config = dict(
    num_hidden_layers=12,
    hidden_size=224,
    n_experts=16,
    experts_per_token=1,
    d_expert=128,
    d_shared_expert=0,
    hidden_act='geglu',
    moe_layers=[1, 2, 3, 4, 5, 6, 7, 8, 9, 10, 11],
    router_score='softmax',
    normalize_top_k=False,
    routed_scale=4.0,
    balance_loss=0.00688,
    balance_bias=False,
    router_cosine_scale=14.0,
    init_std_router=0.027,
    lr_router=0.000743,
    num_attention_heads=14,
    num_key_value_heads=14,
    head_dim=32,
    vocab_size=8192,
    norm='rmsnorm',
    norm_place='pre',
    norm_eps=1e-05,
    positions='rope',
    rope_theta=10000.0,
    rope_fraction=1.0,
    qk_norm=False,
    attn_scale=0.177,
    tie_word_embeddings=True,
    parallel_block=False,
    init='normal',
    init_std_qkv=0.0397,
    init_std_o=0.0,
    init_std_up=0.0397,
    init_std_down=0.0,
    optimizer='laprop',
    learning_rate=0.00116,
    lr_mult_qkv=0.7,
    beta1=0.9,
    beta2=0.98,
    lr_head=0.00522,
    max_grad_norm=2.0,
    warmup_steps=208,
    schedule='wsd',
    decay_fraction=0.748,
    decay_shape='linear',
    final_lr_fraction=0.1,
    batch_tokens=[32768, 65536, 131072],
    max_seq_len=256,
    doc_mask=True,
    train_tokens=271000000,
    max_steps=3619,
    dataset='wikipedia_en',
)
Below are experts of layer 7 (counted from 0) of a mixture-of-experts language model. Rows are named router (the router's row for the expert) and show model dimensions 168-223. Each number is 128 + 24 x the weight over its row's rms, rounded and kept within 0 to 255.
After each expert's rows: a language model's description of what the expert responds to. This comes from a sample of Wikipedia text that the model never trained on.

# expert 11
router [141 140 102 156 158 110 127 153 145 134 124 134 141 138 149 133 102 129 131 153 139 136 104 124 172 116 146 182 130 159 106 106 110 117 137 103 135  87 133  96 123 148 166 175 137 101 144 113 150 135 120 143 124  50 108 106]
Common nouns or word starts after the, a or his, especially directions and body or place words, such as north, west, home, head, half.

# expert 3
router [109  89 102 144  79 119 131 126 111 120 183 111 149 134 125 125 170  90  98 144 108 119 133 164 157 106 131 129 139 162 152 112 114 107 100  92 130  89 136 102 115 124 151 100 140 161 130 129 157 147 175 131 119 136 146 122]
Name starts, slashes and zeros in sports rosters and tables, e.g. San, Santa, Los, Columbus, as in San Lorenzo or Sanfrecce.

# expert 2
router [138 135 134 117 162 149 121 123 104 137 141 131 147 159 114 104  87  82  98 119 152 110 121 126 159 133 138 128 130 162 119 109  70 124 130 104 136 130 127 104 161 107 121 111 143  74 173 148  93 143 161 162 143 140 137 187]
Line breaks before headings or list items, and capitalized opening pieces of names and words such as Le, De, E, Na.

# expert 8
router [121 138 105 116 146 129 110 142 141 135 118 124 121 103 105 163 159 141 108 117  88 107 140 140 150 132 146 144 136 101 138 132 108 100 117 105 172 124 135 121 129 111 159 101 141 121 128 179 167 119 113 143 114 113 117 114]
Forms of be, modals and adverbs (was, is, not, also, can), often in census household statistics and table cell separators.

# expert 1
router [159 110 150 142 162 137 123 132 144 126 119 139 103 137 127 165  79 142 152 115 119  74 119 142  37 129 125 157 122 100 146 126 132 133 118 163 117 140 104 152 123 149 113 149 106 110 124 117 138 116  86 132  84 154 126 138]
Short syllable fragments early inside words and names, often after an initial letter, such as s-to-len, Teard-ro-ps, c-lem-ency, auto-graph.

# expert 9
router [ 99 118 116 134 129  83 127 119 155 124 134  76 105 138 151  69 134 148 116  91 108 162 141 173 133 143 157 102 135 125 127 138 165 123 134 150  99 115 163 108 110 140  96 154 108 140 143 154  78 109 143  69 141 114 119  81]
The word the after prepositions, plus table-row pipes and adjective endings -ic/-ical, as in Endemic, classic, political, social.

# expert 7
router [ 78 137 122 135 123 138 138 159 152  65 152 128 119 148 130  83 115 160 109 164  81 154 146 133 183 115 129 121 129 153 141 118 136 134 131 155 170 138 108 123 135 136 140 127  95 145 115 100 135 134 125 126 113 136 127 122]
First digits of years after in or in tables, such as 2010 and 1850, plus prefix pieces after in like Inspector, inconspicuum, indeed.

# expert 15
router [ 90 104 134 125 112 110  87  54 110 139 102 180 178 110 115  95 182 132 113 141 157 127 138  79 122 142 129 113 127 110 114 149 172 114 144 124 128 139 152 159 131 139 111 121 118 137  89 142 109 149 161 156 103 140  91 151]
The zero in years like 2008, especially in taxonomy lists, plus place-name endings such as -shire, -ford, -ville, and Location.

# expert 0
router [ 99 130 143 136  75 142 129  72 123 131 159 100 136 138 127 150 153 135 139 165 160 114  82 134 153  97 134 115 117 128 134 141 102 101 177 108 124 128 150 166 160 101 168 149 117 184 138 139 118 112 148 120 172 111 121 132]
Topic nouns in arts, sports and awards articles and table headers, such as film, album, career, song, Award, results.

# expert 4
router [139 153 114 105  69 116 143 159 140 127 136 158 135 149 154 133 129 120 132 125 125 159 166 151 134 104 109 112 124 152 115 134 126 113 130 122 103 154 140 145 113 119 139 119 158 114 179 145 137 108 118 107 134  90 129 150]
Digits inside large comma-grouped numbers, commas and "and" in lists, and verb-final s as in says, operates, supports.

# expert 13
router [113 126  95 151 110 143 101 126 137 137 109 103 165 161 127 121 161 133 141 124 150 131 168 130 146 128 138 152 140 115 108 120 147 124 151 114  82 121 127 156 121 159 132 119 158 140 144 137 107 112 167 115 126  91  88 119]
First names and surname starts in cast and player lists, such as David, Mark, Galvão, plus coordinate digits, her and him.

# expert 5
router [154 116 124 128 118 103 106 155 116 132  96 127 169  95 184 152 163 102 147 143 136  89  78  98 104 153 126 121 131  81 156 182 223 105 114 121 105 160 113 112 116 122  97 117 120 130 107  64 143 129 126 112 129 117 144 109]
Inner syllables of non-English names and words, especially South Asian, Thai and Germanic, such as Mangeshkar, Chiltern, Schleswig, yoga.

# expert 6
router [130 150 128  93 156 107 156 127 117 146 157 161 110 107 147 158  89 109  91 140 104 180 161  65  95 104 140 118 135 122 128 119 120 128 160 127  96 145 128 125 173 128 120  85 186 131 124  66 126  90 114  95 133 148 134 135]
Consonant fragments inside words and names (t, ch, k, gr) plus == and === heading markers in section titles.

# expert 10
router [146 138 127  93 123 159 139 118 103 138 157 137 102 108 126 133 123 138 138 146 144 131 154 165 130 131 114 121 122 133  97 115 107 182 129 112 177 163  97 127 140 121 166 136 131 134 156 185 115 102 139 114 116 125 152 161]
Lone capital initials starting names (I, G, A), and hyphens in UTC offsets and compounds like turn-based or second-place.

# expert 12
router [164 138 147 108  71 163 170 121 165 100  83 116  78  98 116 139 112 101 150 140 125 186 106 119 117 118 120  76 133 135 107 132  85 137 103 134 167  99 169 128 113 150 109 141 101 155  96 114 106 159 134 134 138 139 103 124]
Prepositions before noun phrases (in, on, after, by, during) and dashes opening infobox fields like Venue:, Allegiance:, Frequency:.

# expert 14
router [146 139 103 141 130 148 140 105 117  88 145 149 113  95 120 131  90 136 142 119 126 144 126 136 148 113 161 102 114 162 131 122 107 125 146 102 114 148 139 166 170 112  83 125  85 131  96 111 138 115 117 153 117 129 151 172]
Bare spaces and digits in tables, years and coordinates, commas in species authorities, plus clause words like but, they, and.